Experts of a small language model.
Size: 8 layers, width 128, vocabulary 8192, 5.73M parameters.
Experts: 16 experts in each of 7 layers, 64 SwiGLU neurons an expert, 1 pick a token, a sigmoid router, a shared expert of 128 neurons.
Training: a variant of Muon for the experts, 3487 steps.
Below are experts of layer 4 (counted from 0) of a mixture-of-experts language model. Rows are named router (the router's row for the expert), gate (a neuron's input weights, with its number), up (a neuron's input weights, with its number), down (a neuron's output weights, with its number) and show model dimensions 0-127. Each number is 128 + 32 x the weight over its row's rms, rounded and kept within 0 to 255.
After each expert's rows: "comes after" lists some tokens at least twice as common just before its tokens as in all text. This comes from a sample of Wikipedia text that the model never trained on. Tokens count by the router's weight.

# expert 0
router [115 103 123 171 126  96  97 131 148  84 190 143 103 120 100 147 146 122 151  98 116  90 179  84 163 135 144 134 149 165  97 139  89 192 157 110 153 105 108 109 126 120  88 137  65 114  82 133 144 171 217 115 109 102  83  97 153 114 127 135  97 159 119 142  82 141  94 117 135 153  42 145  48 108 158 183 118 128 148 184 146  88 131 186 157 112  99 184 169  68 145 103 129 149  80 100 117 142 169 182 125 146 166 140 120 122  98 147  53 151 106 109 138 165 139 183 127 146 168 126 135 130  97 147 128  92 137 102]
gate9 [114 189  96 112 128 113 101 124 150 157  64 121 111 129 172 158 128 186 126 134 161 150 120 101 167 137 166  85 121 182 113  96 184 122 112 157 121 117 118 147 147  70 116  86 135 121  88 114 145 142 203 100 146 187 106 143 137 112 175 156  66 123  86  67  94 104  95 105 117 150 125 139 110 148 155 112  92  52 135  93 147 189 138 124 110 110 155 144  92 125 152 113 168  75  69 111 152 136 142 159 172 170  77 147  64 164  99 122 114 130 147  96  86 145 147 135 140 187 138 135  86 148  82 173 154 131  57 120]
up9 [112 140 137 138 128  95 178 102 146 154 127 161 115  99 180 129  64 168  90  71  75  79 160 193  93 143 122 118 170 111  81 139 147 116 112 202 129 120 123  97 173 141 169  81 156 107 147 165 117 178 122 102 119 118 144  70 143 148 118 162 153 123 122 143 115 109  96 106  94 121 168 185 119 132 166 127  86 124 102 174  95 134 153  93 159 128  79 137 160 121 148  87 169 151 104 157 107 113 132 143 172 161 155  88 105 120 147 207 117 192  81 121 133  87 160 109 112  99 218  92  83 128 156 139 145 153  82 107]
down9 [126 163 156 144 114  71 113 113 141 169 123 103 151  80 130 105 175 135 183 100 112 189  81  83 172  74 143  59 131 135 138 102 115 134 159 111 200  80 101 105  90 128 135 128 166 110 123 181 119 112 131  90 139  82 141 136 108 164  69 118 114 100 116 181 124 134 138 109 116 111 126 130 111 142 201 188 160 139 110 124  77  76 154 154 136 109 167 129 174 180 115 117 158 136 131 159 117 122 132 154  71  97 103 156 131  58 101 115 155 104 140 105  77 112 183 109  86 162 110 132 142 149 186 153 196 119 122 190]
gate10 [167 151 137 117 150 107 108 147  69 130 124 161 141 118 142 100  92 123 128 121 150 109 169 163 111 201 124 132  73 140 131 126 133 104  85  87  90 114 121 137 182 146  80  97 116 115 166  76  85  92 157 142 156  99 183 172 156  76 103  71 142  70 127 139 174 103 134 128 170 171  63 162  94 153 141 162 142 172 148 102 149 183 164 193 131 141 147 162 143 120  79 116 166 136 122 104 107 168 120  55 167 210 140  80 116 158 160  84  85 137 138 157 121 143 167 104 124  85  82 125 118 135 112 124  96 113 164 104]
up10 [165 145 147 113 109 105 164 122 149 149 117  60 126 104  99 120 119 151 148 100 133  36 164 125 165 103 142 132 142 171 196 139  89  91 128 106 141  92 104 144  79 165 160 138  86  93 146  89 108 115 139 154 147 120 136 117 137 108 118 148  64 184 165  98 121  90 150  71 112 113  75 143 162 129 110 107 128 116  68 174 149 105 142 130 120 137 121  54  95 123 136 165 131 131 167 157 145 155 181 130 177  91 132 164 102 184 154 131 132 101 106 114  97 174 145 217 136  92 207 141 113 111 132  82 168  68 158 121]
down10 [179  89  93  98  40 111 142  92 142 144 151 127 174 126 128 174 111 127 146 167 154  81  77 136  98  92 114 123 139 169 135  83  85 116 104 118 161 147 148 183 104 141 137 187 142 125  98  94 118 147 135 164 155 119 158 153 165 157  84 188 137 202  99  93 105  89 123 122  82  78 133 122 172 148  78  79 118 140  97 140 149 128 133 116 135  85 126 103 127 187 136 124 129 113  98 155 143  97  95 175 122  30  89 148 104 102 135 140 191 101 134  94 142 103  74 154 119 177 175 123 167 103 120 153 179 137 118 105]
gate11 [ 90 148 160 167  52 102 126  97  82 155 192  95 119  90 123 171 162 171 153 105 161  62 165  80 140 146 103 152  59 115 122 121 130 127 127 113 103 113 150 129 163 142 174 130 101 141  96  63  98 160 140 131 121  78 142 102 152  99 153 165 114 136 110 105  93 136 105 123 128 104  44 132  93 106 148 182 131 102 114 118 163  87  62 113 104 125 130  78 136 109 107 111 175 135 151 124 164 127 100  97  89 111 136 179 141 180 142 161  95 170 129 158 103 124  68 213 109  83 153 138 134 118 192 126 129 140 139  83]
up11 [ 97 125 142 125  71 141 134 102 107 124 107  91 125 126 125 105 113 146 112 149 124 103  65 143 149 100 186 155 108 131 145  93  94  92 116 134 130  86 140 188 128 103 152 195 114 117  94 105 114 122 132 108 114 101 148 159 153 117 163 137  58  90 100  80  96 144 169 172 137 123 111 141 149 145 129 189 138 112 101  75 114 115  49 167  89 168 109 120  98 119  93 108 137  79  80  99  94 168 156 115  58 137  41 182 140 135 125 193 144  95 190 118 122 151 139 142  97 186 122 138 119  78 122 110  90 191 161  82]
down11 [153 124 171 158 125 127 159 120 129 141 125 120 131 101 121 135 164  97 113 103 117  88 125 169 134 104 175 115 157  93 166 158 152 187 154 145  65 149 136 186 161 122 188 123 155 129 144  68 107 109 112 158 188 172 203  65 143 138 105 119 164 116 151 125 142 117 187 170  78 184 106 133 124 128 180 203 110  97 141  70  55 132 161 123  74 187 138 141 128 108 151 127 185 141  93 121 157 135  95 157  79 128 144 157 111 148 116 150 101  85  83 143 121 136 109 176 152  98 186 129 141  97 157  82 138 105 119 159]
comes after: "\n", "\n\n", " km", "°W", "°E", "Scientific classification"

# expert 5
router [163 116 127 129 138 135 129 138  98 102 129 197 173 154 101 102 141  90 129 162 143 102 134 101  53 160 194 136 105  85 123 171 116 191  85 114 121 112 152  85 129  76 155  66 125 147  82 130 157 114 155 163 127 114 130 117 188 157 136 104 151 159 110 122 123 125 114 140 147 143 167 167 106 138 115 122 106 124 127 137 177 160 143 181 115  89 127 180  98  54 118  98  83 137  90 148 122 157  87 190 107  98 174 146  87 211  95 114  97 102  92  77 159 174 129 171 126 159 165 158  96  73  70 120 139 120  96 147]
gate6 [ 44  79  82 106 192 122 154 129  93 161 121 199 109  94 122 144 102 121  76 169 156  96 127 153 119 131 113 141 163 201 124 137 140 115 151 158 107 170 124 104 105 100 135 105 119 129  82 110 159 139 152  57 142 121  44 117 153 103 182 133 134  70 199  91 111 126  96 132 143 182 115  99 120 127 144 131 140 103 146 126 113 134  73  96 133 125 124 148 122  97 120 151 105 120 156 102 128  91 191 168  66 144  92 136 144 173 115 112 139 146 105 139  62 167 177 118 116 123  40 107  79 140 114 149  90 122 147 124]
up6 [ 76 112 126 150 108  88  74 102 113 155  96 130  94 155  84  78 137 140 144 134 175 148 151 142 142 134 149 104 153  96 118 105 116 156 145 212 126  90 118 126 121 120 135 164 142  93 124  89 149 131  93 111  96 167 128 149 183  82  90 151 112 131  94 137 110 214 135 129 153 150 141 153 152  76 177 165 177 128  99 177 124 154  83 127  98 196 118  98 141  82  93 147 124 175 125  46 125 166 143 103  83 104 132 147  82  88 110 152 211  84 135 115 101 112 124  96  90 102 175 108 158 133 119 119 118 104 209 130]
down6 [ 84 138 177 125 120  38  91 132 108  56 125 108 125 161 112 144 121 232 146 144 123 161 169 124 157 167 125 124 132 142 125 118 102 129 121 169 101 118 180 126 130 119 130 129 115  97  93 137 146 148  71 108  76 149 124 149 173  70 107 129 151  87  49  84 175 143  97 157 187 177 163 149 143  98 180 108 135 150 144 155  63 149  86 157 100 153 134 107 103 145  95 143 115  83 153  82 141 141 129  80 128 100 107 160 148 108  89 143 170  49 143 127 129  91 122  94  65 133 152 147 142 119  88 120 108 131 122 121]
gate7 [165 178 124 115 129 160 142  96 109 137 116 140 144 148 146  92 135 101  79 100 120  86 153 114  95 122 134 177 119 103 184 124 143 114  86 132  93 132 183 102 156 162 202 131 146 156  88 162  85 119 124 144  95 139 111  73 164 142 124 139 106 145 101 171 133  92 111 126 138 135 104 141 188 113  96 147 187 116  93 133  98 121 162 154  78 157 120 136  67 112 203 103 173 114 141  51  44 149 162 175 149 118  78  74 123 125 184 136  55 142 164  98 125 113 107 105 136 120 131 149 153  98 165 183 180 102 162 115]
up7 [168 138 166 134 151 112 141 215 146 190  63 145 120 142 103 159 117 105  97 134 102  79 113 128 131 104 135 176 135  93  68  68 116 119  93 140 192  70 151 121 115 127 109 100 123  87 127 152 166 133  64 148 116  57 119 108 193 175  91 160 127 131 140 159  66  92  98  77 122 135 178 107 132 161 162 128 126 165 128 116 125 133 130 125 163 141 154 107 128 109 122 130 151 125 178 159 115 164 106 100 156 143 148 117 121 163 121 142 141 160  98 169 160  93  87 154 156 152 166 210 126 150 151 143  93 150 104  38]
down7 [152 119 165 108 167 124  58 143 109 128 149 161 158  91  91 131 163 130 136 172 154 171  94 162 138 126  78 115 103  80 145  97 129 146 156 116 124 122  77  76 140 149  74 204 146 120 122 103 143 104 204 142 165 152 178  95  63 130 105 111 142 151 134 101 125 121 125  84  60 125 164 153 143  95 130 163  80 157 154 155 166 164 134 106 139 128 134 140 172 110 158 132  78 124 131 155 227 128 116  87  78 176 132 129  88 144 175 142 104 115 107 120  49 120 125 130 199 131 148  93 177 108 128 140 133 126 161  95]
gate8 [119 161 100 113 150  93 165 124 154 121 158 121 169  90 173 152 161  60  80 211 140 161 121  82  74 118 124 127  81 161 204  66 204 113 148 160 103  84 139 131 146  86 166  95 135 101 158  71 116  84 154 135 126  99 130 137  77 118 113 107  95 128 127 130 136  71 178 131  95 151 111 133 115 116 123 158 144 120 145  95 104 119  85 141 205 188 121 150  73  74  88 120 141 148  69 167 161 129 138 112 115 147 115 139  94 133 136 112  71 133 129 114 124 163 176 136 163  76 120 108 135  95 157 116 138 140 108 166]
up8 [200 126 114 228 101 125 138 151 119 106 109 103 166 126 107 148 125 139 110  87 133 133 119 140 102 139 134 133 178 109 105  69 161 173 131  90 122 114 108 105  59 129 126 168  80 163 185 148 108 106 167 113 145  89 123 111 122  77 189 167 138 174  99 124 140  42 117 121  80 107  90 113 113 119  66 134 135  96 120 127 102 125 143 112 149 101 155 104 112 169 143  59 128 153  74 137 132 122  71 117 126 133 134  60 139 112 192 151 161 161  67 183 139 144 126 138 130  97 202 158 113 174 112 135 121 120  92 123]
down8 [109 119 171 142 137 104  93 119 141 146 163 175 131 110 144 112  47  90 147 129  84 103 108 131 183 126  61 151  89 103 149  65 142 111 131 166 130 129 152 110 130 156  85 103 121 107 168 137  78 156 162 106  13 102 178 163 135 149 126 193  93 159 141 126 103 139  95 131 125 149 172 131 202 177 170  72 114 160 133 179 124 169 138 142 144 136 123 105 147  95 120 122  73 129 153 151 118 188  97 192  96 118 152 165 130 140 165 173  75 144 164 120 133 126 132 137 178 115 108 132 113  98  73 144 133 145 127 146]
comes after: " |", ".", ")", "\n", " |  |", "=="

# expert 1
router [166 174  88  66 150 100  98 153 117 117 149 140  93 144 164 114  87 188 101 153 136 142 100  83  53 126 115 131 147  81 115 158  87 145  93 115 162 129 157 148 141  98 120 121 157 173 119 133 144 121 105 123 129  95 158 115 139 139 115 124 132  77  71 114  86 120 134 144 161 137 202 132 129 112 134 101 205  67 112 168 104 137  78 159 132 117 191 180 194 135 132  65 178  62  58 155 145 136 106 177 145 178 140  89 153 138 106 120 168 142 164 171 153 146 113 148 130 149  99 183 128 144  93 131 128 102 144 171]
gate8 [125 173 107  79 156 109 149 147 172  68 183 154 146 104 176 126 120  88  79 189 115 178  89  54 108 141 119 133 106 160 189  84 188 107 137 134 174  84 156  91 106 168 193 143 115 115 121 109 133  69 148 121 126  61 167  84 128  95 119 154  77 103  88 122 123  82 162 125 111 125 132 114  69 137 137 150 110 112 170  98 123 152  82 151 166 187  85 161  87  66  96 125 127 163  57 147 166 161 128 136 111 131 141  99 112 142 139 113 150 152 133 151 130 141 137 117 130 105 124 143 140 109 177  99 181 150 131 140]
up8 [177 125  87 184  96 145 136 135 160 101 201  77 148 177  66 166 105 116 168  94 156  94 156 163 109 115 154 156 163 101  99 102 149 179 118 139  78 136  81 138  91 135 152 135  93 139 121 125 119 133 143  80 135  77  94 139 119  75 159 143 130 182 144 156 208  95 141 131  96 151 118  69 145 160 156 111  93 101 105 126  99 117 104  73 126  64 125 148 124 146 129  86 129 179 109 138 116 133 106 119 126 110 131  33 107 127 191 140 118 116 103 162 145 142 152 161 140  88 215 160 109 179 122 143 142 153 114 154]
down8 [ 96 107 151 161 154  96 111 140 162 131 185 178  97 113 177 131 109 146 149 161  68 112 132 148 161 144 104 106  85 126 134  93 160 157 113 155 143 137 124 120 136 157 127 104 108  54 130 121 118 122 137 128  27  95 161 147 160 184 129 133 104 180 134 166 103 156 112 132 163 117 179  69 210 168 195  79 120 173 147 148 120 152  75 188 169 169 125  99 134 101 138 109 106 121 170 132 131 188 139 189  87 134 168 136 147 119 160 155 107 155 194 121 150 117 145 140 158 155 107 179 119 121 117 110 108 124  71 123]
gate9 [ 97 186 108 106 161 131  44 126 120  97 113 131 131 135 172  98 188 171 129  82 181 127  90  97 131 138 185  97 124 141 116  89 190 132 134 147 107 107 166 147 158  86  99 148 159 102 127 165 119 116 184  95 136 202 138  81 182 144 154 141  91 136 125  95  90 126  81 130 129 160 137 136 126 150 152  73  99 125  90  91 118 169 107 116 156  64 173 110 121 137 194 121 104 115  99  95 154 144 145 145 148 146  95  80  62 117  98  87 184 188 147  96 127 150 141 160 136 206 140 113 161 128  81 129 126 130 104 124]
up9 [105 157  60 172 116 104 123 150 154 148 141 139 163 118 149 129  45 142 107 109  78 137 168 175  74 121 101 132 138 114 129 138 138  52  87 192 138 123 141 124 140 153 161 112 105 145 129 159 183 131 162  89 116  92 141 100 166 140 117 138  88 103 112 126 116  89 129 111  88 106 148 185 134 122 160 174  98  99 143 166  63 163 116 132 100 152 105 131 186  87 104 122 154  67  86 117  89 139 109 140 146 137 162  67  87 171 117 185 170 103 112 140 123 131  86 122  91 113 204  59  64 157 147 140 102 108 133 151]
down9 [149 104 159 117 156  95 159  81 135 139 115  89 133  90 146  74 138  96 181 132  95 174 143 114 144 114 115  67 142 203 136 154 130 161 167 111 191 127  67 139  84 107 159  97  99 119 152 198 119 125 138 123 151 115  65 116 118 153  88 153 137 148 133 147 114 157 149  94 151  97 122 127 100 137 170 190 109 101 106  74  79 102 144 158 102 168 119 164 190 183 147 163 156 132 157 177 147 116 137  99  72 150  70 161 133 121  94 185 180 102 154 141 118 106 136 149  74 146 149 113 145 111 198 123 175  97 104 154]
gate10 [129 157 129 109 180 133 135 155 121 134 142 155 111 120 137  69 114 117 126 102 158 106 192 176 111 205  74 132  87 140  98 170 170 132 123 146 104 121 115 126 164 138  64 111 138 157 153  93 127 107 161 179 145 112 143 165 141  82 100  92 136  93 157 107 119  87 151 113 168 159  85 143 109 124 127  73 136 170 179 112 210 195 128 153 168 130 157 176  93 131  57 106 173 147 134 104 149 148 113  75 169 191 142  81 106 149 145  87  87 147 181 124 175  83 151 114 110  75 100 131 158 139 129 120  98 103 167 125]
up10 [167 153 157 115 138 122 145 105 143 174 165  98 146  91  75 133 112 158 139  69  92  38 157 103 116  85 140 157 153 113 184 131 125  80 146 120 127 101  99 188 104 145 145 122  76  87 141 114 112  95 117 160 138  82 160 138 103 137  98 118 119 170 141 108 152  66 166  93 121 127  74 177 136 149 109 100 128 143  69 133 162 126 165 138 179 114 101  57 131 129  72 130 157 116 139 150 135 170 164 142 161 131 113 162 123 159 130 110 106 118 143 145  81 110 202 177 100  79 227 157 105 121 122  96 159  84 143 154]
down10 [170 122 110 137  82 108 161 114 137 166 161  90 192 134 134 188 150 144 140 118 133 118  58 137  79 106 122 128 111 155 112 111  98 104 119 104 146 134 132 185  90 107 123 163 163  66 101 127 133 154 126 100 162 117 142 164 118 149  59 171 127 164 155  56 139  81 129  75  65  90 138 107 160 167  78  82 144 109  63 148 149 205 123 111  96  97 119  88 121 165 122 101 115  87 104 154 131 139 125 174 125  26 133 143  99 101 116 163 178 141 142 109 125 108 123 118 133 162 156 101 170 105 100 146 190 155 131 129]
comes after: "1", "| ", "–", " | ", ",", " "

# expert 3
router [148  82 122 191 131  83 120 142 140 127 125 133 143  99 155 138  79 121 182 164 145  71 158  99 149 148 157 107  93  65 106 117 136  95 133 109 113 127 104 183 115 153 147 137 103 143 161 148 154  48  92 115 151 148 187 144 131 109 121 175 102 118 120 131  42 122 115 120 164  75  84 151  45 162 128 103 177 176 114 139  96  77 118 173 151 123 106 197 104  64  87 173 110 123  90 121 145 165 170 180 137 178 159 145 127 141 194 129 162 102 122  91 107 127 128 127 171 112 152 112 117  98 103 103 130 137 102 102]
gate25 [168 129 157 138 151 128 119 106 159  62 184 155 153  88 136 130 154 160 100 139 135 130  72  88 158 124  77 216 101 142 121 129 103 128 129  91 146  58 124 109 175 131 117 126  75 104  95 100 126 178 177 171 152 147 152 164 121 167  94 172 126 172  60  88  89 161  92  66 119 100 150 159 131 126  77  78 129 179 180 127 157 136 103 124 145 154 167  56 111 128 105 127 106 114 123 144  96 140 107 195 121 126 130 110 153 121 109 113 167 161 147 116 171 135  56 121 172 104  99 189 126 132 148 116 133 127 167 143]
up25 [119 199 126  72 127 147 144 146 121 107 104 158 111  82 123 136 163 142 172 133 149 137 109  84  93  92  93 144 138 184 159 136  90 138 172 186 155  53 104 150 156 103 167 126 154 132 137 141 168 105 158 185 128  78 157  67 162 119 117  86 104  91 119  81  67 128 111 145 124 111 119 128 146 118  93 154 132 105 149  99 147  90 127 179 131  59 174 134  85 119  94 150 144 111 128 186 121 112 184  98 112 156  88 159 143  91  80 156  60 112 104 161 169 193 117  82  64 121 123 146  93 157 168 128 135 122 151 102]
down25 [111 125 133 153 144 146 128 137 161 166  58 141 132 108 178 150 157 164 126  86 155 111 155  98 159 100 166 109 140 112 117 141  57 117 110  75 157 138 177 202 110  81 117 129  34 152  99  92 127 109 155  77 146 164  87  74 143 130 142  73 157 118 117  85  78 129 117 135  90 133 122 116  75 172  97 174  70 115 161  77  83  87 102 106 125 136 124 104 115 129 111 144 131 109 175 148 155 128 182 142 194 152 116 128 106 132  79 122 111 113 181 101 105 160 191 155 129  93  77 173 117 113 123 116 121 166 166 111]
gate26 [138 103 137 128 166  94 105 140 141 177 135 173 129  85 174  73 138 115 163 163 152 129 105 116 171 128 125 103 175 119 108 152 190 197  93 173 136 166 144 160 160 109 138 100 171 150 140 149 120 118 104 191 146  83 115 182 118 172  74 113 107 104 101 152  95 143 152  89 188  55 120  84 141 128  74  76 115 160 174 157 110 115 152  93 123 120  84 105 120 136  88 147 144 117 132 157  86  77 131  47 136 139 142 110 127 155 189 165 132 115  66 160 113  98 157 117 111 107 150 175 112 138  87 194 138 113 136  96]
up26 [ 95 109 106 118 182 116 113 120  93 149 137 147  79 147 110 118  61 104  94 118 102 151 174 112 152  76 128 137  70  96  48  80 140 167 158 123 120 109 137 111  58 136 143 130 187 134 159 127 141 118  78 131 117 154 110 131 126 179 137 112  97 116 118  66 149 109 117 131 140  94 165 118 149  67 120 133 133 119 188 129 124 155 156  68 131  91 137 149 137 200 134 186 141 118  98 100 154 129  72 139 165 128 161 175 133 123 111  88 103 168 196 107 135  65 122 151 101 146 110 131 105 119 120 213  59 171 111  91]
down26 [ 47  96 138 194 116 117 105 165 159  97  93 157 121 136 202 192 143  90 131 170  76 192 129  72 149 152 148 145 141  92 115 126 147  76 124 176  74 136  93 128 106  90  96 126 141 129 153 131 114  88  98 118 127 108 124 133 109 112 135 111 118  93  74 124 120 111  94 106 176 132 147 110 166 122 102 117 144 205 145 119 154 143 139 131 108 128 103  92 132 156 102 141 192 131 125  38 142 169 149 133 171 182 163 134 121 114  81 104 157 202  91 138  83 126 123  72 151 116 124 125 162  76 114 161  78 140 129 154]
gate27 [102 144 116 144 154 118  84 123 141 147 153 148 172  87 164 126 110  92  91 161 190 198 130 105 107  92  90 160 141 101  96 124 158 174 151 152 117  94  85 136 136  87 197 156 152 112 167 144  86 189 178 108 125 109 188 117 134 145 142 112  62  94  87  99  60  93 144 135 203 145 106  64 125 142 120 159  86  99 103  95 114 134 102 125 155 136 133 109 145 149  96 136 121 152  84 115 116  87 166 131 171 107 180 118 120 129 119 140  39 155 159 150 114 164 119 195 107 122 129  81 159 117  69 110 139 119 160 125]
up27 [177  81  96 104 124 141 186  85  87  57 102 121 139 150 151 145 161 110 106 119  88 124 143 103 109 161  97 150 175  66  98 127  73 129 194 164 167  75 126 109 162 176 113 118 130 145 140 138 119 155 156 191 105 172 183 141 108  90 119 162 127 133 142 136 132 126 150 142  74  64 105 173 164 134 111 123 164  93 113  88 207 125 145  85 127 173 162 148 135 120  77 165 107 161 131 103 176 147 138 114 146 164  99 123 152 131  85  86 160 144 122 134 134  82 127 105  83 122  98 161 107 128 216 122 146  84 138  88]
down27 [196 139 101 153  73  91 129 135 116  90 137  72 151 120 130 136 174 136  84 136 135 135  42 109 102 186 134 118 171  94 147 206 136 102 115 143 142 102 123 108 133 108 142 133  96 129 160  96 184 123  93 132 152 117 176 151 119 150 150  80 141  94  88 129 114  98 129 201 163 109 134 148 154 202 137  97 169  99 128 144 135 149 128  92 102 115  79 113 145 170 139  76  83 102 148 153 162 105 140 122 106 126  89 122 138 141 159  92 113 167 157 124 113 136 135 167 113 135 100 141 197 235  78 107 151 172 116 180]
comes after: "2", "1", " | ", " ", "-", ") | "

# expert 15
router [127 140 164 106 136  80  96 173 112 126 111 177 120 168 170 156  95 133 105 147 151 106 101  72 152 165 146 111  96 143 105 123 116 152 108 119  85  73 128 138 184 140 152 157 149 141 132 154 144  76 137  70 130 158 105 136 121 145 193  66 174  99 136 106 115 138 191  96 116 141  83 107  49 141 149 113 166 150 144 169 152 153 118 136 172 143 175 115 122  72  87 204  80 121 115 101  99 145 158 127 121 173 153  98 178 145 168  84  83 159 107 135  93 111 137  76 125 117  39 168 159 168 110  81 138 134 140 128]
gate8 [138 143 129  99 170  56 147 127 184  54 119 108 187 146 113 113 136  71 110 151 137 171  97  73 134  93 109 149  82 161 224 103 173 159 163 119 128  87 161 136 146 123 181 107 116 140 113 114 138  79 142 137  85  63 143 123 122 145 105 119 107 148 114 163 137  69 185 101 117 127 113 134  94  90 143 154 125 149 146  87 160 160 120 117 161 167  99 124  68  91 117 143 101 121  78 120 128 127 101 126  89 154 135 111  85 137 142 106  67 131  72  93 102 187 143 101 143 116  84 161 152  49 134 126 156  85 117 143]
up8 [180 121 105 187  88 107 131 136 127 127 151  63 159 186  85 144 153  99 116 140 136  99 132 131 134 130 208 127 146  78 119  87 161 175 124 101 116 135 109 148 106 111 127 164  91  87 123 116 104 100 167  91 147  87 110 144  93  88 165 128 107 168  91 137 137  56 156  85  97 182 121 128 121  80 102  63 126  85  78 126  88 124 120 136 157 113 152 163  97 175 150  57 130 149 107 141 122  84  85  95 151 139 166  89 105 114 138 146 142 186  60 136 163 107 189 131 123  82 169 183  89 156 111 162 144 117 131 147]
down8 [156 141 160 135 150 126 101 113 127 142 162 211  95 117 160 102 134 176 120 197  43 107 125 131 150 135 117 117  71 121 139  94 175 131 119 139 121 103 110 114 117 124 110 162 117 113 118 126 115 109 160 130  54  89 173 148 153 160  93 160  74 145 153 137 133 168  76 118 135 149 179 152 196 165 145 109 124 189 114 171 110 161 119 178 135 129 139  93 124  61 100  99  82 129 140  88 115 167 129 207 183  78 164 161 176 119 119 142  98 122 173 105 119 121 129 127 194 125 111 175 124  98  62 129 132 121 100  95]
gate9 [105 154 163 108 155  97 122 141 144 128 126  89 114 154 175 108 180 140 132  93 196 110 130  73 201 142 183  87 129 213 116 113 197 119 101 156 141 123 131 112 141 113 118 128 122  97 166 178 110 103 151 110 135 189 158 103 115 163 146 158 111 163 102 121 114 124  78  73 114 110 104 157 159 115 130  62 102  88  96  72 161 130 146 127 147  80 134 132  85 102 147 120 112 116  58 124 125 143 131 129 143 172  88 146  55 132  61 119 100 130 172 100 114 195 171 141 122 173 150 118 115 121 104  99 162 180  87 104]
up9 [162 187 112 179 140  95 126 163  69 149 112 132 131 101 162 105  80 119  98 111  97  82 146 205 111 126 107 104 139 150 111  97 150 103  66 168 139  90 122  74 195 148 143 109 152 142 140 165 213 135 129  60  92  98 106 105 182 140 133 150 132 117 128 163 116 137 158 106  79 148  82 165 142 107 176 144  93 136 131 157 111 171 122 133 157 183 124  99 162 116 152 110 167  95 112 137 107 144 115 136 178 152 162 104  64 105 138 172 152 134  56 107 133 144  97  98 138  86 144  85 106 107 130 116 110 185  70 168]
down9 [164 128 139 157 183  90 128 137 128 173 102 104 136  80 157 122 160  96 172  96 103 152 134 130 130  93 146  34 154 170 117 106 181 160 180  94 185 122  57 124  77  69 131 113 102 145 131 156 112  75 121 108 167 101  78 132 116 144  78 186 115  89 136 152 145 154 140 108  97  99 111 125 133 162 174 165 111 116 102 133  94  69  84 118  86 110 108 122 224 136 135 112 145 140 155 157  93 133 149  87 142 138  91 192 111 130 140 128 170 106 138 102 113  97 147 123  57 150 106 122 162 125 185 108 140 126 122 164]
gate10 [157 143 119 127 167 127 104 115  58 168  77 177 117 106 120 108 133 140 132 122 173 112 182 150 156 196 138 131  81 141 116 144 148 146  97 170 106 143 136 121 153 154  76  98 118 140 135  80 110 101 177 111 119  90 130 138 139  82 104 130 165 130 134  89 133  94 151 123 132 145 110 135 122 155 133 116 163 169 157 153 189 199 100 151 166 126 155 160  92  92  46 118 167 130 135  99 131 137  74  82 175 191 158  59 104 157 172  54  68 142 187 151 135  81 130 119  86 114  99 172 120 158 134 102 127 109 176 114]
up10 [148 125 131 147 125 117 175 107 158 146 114  99 128  82 102 107 152 176 154 107 122  25 172  99 142  93 131 146 135 134 162 136  90  99 172 125 138 149 105 116 115 158 164 128  99  82 138  58 139 127 130 168 123  98 115 155 111 119  98 160  96 139 122  96 161  76 193  55 133  97  87 159 136 144 135  95 156 171  49 155 156 130 131 131 180 103 159  53 143 124  92 107 147 103 126 153 137 132 142 130 164 154 136 150 120 160 116 111 125 130 148 159  67 121 149 183 125  81 212 166  66 139 133  82 172  89 174 151]
down10 [170  89 101 115 104 128 144  80 147 159 186 112 195 129 135 160 136 139 142 129 127 130  70 121 113 139 105 124 137 166 112 105  81 112 122 116 141 140 132 208  70 115 110 188 153  82  79 125 102 167 119 127 170 110 126 147 149 176  93 182 124 191 120  89 104  68 140  91  58  85 156 105 160 132  86  96 160 117  82 125 150 184 110  93 109  99 132  60 129 158 130 103  97 104 113 139 131 125 116 143 146  58 108 166  79  79 131 174 182 140 118  73 142 109 133 157 123 147 138 110 119  94 100 179 195 128 115 132]
comes after: " | ", " ", ", ", " (", " in ", "; "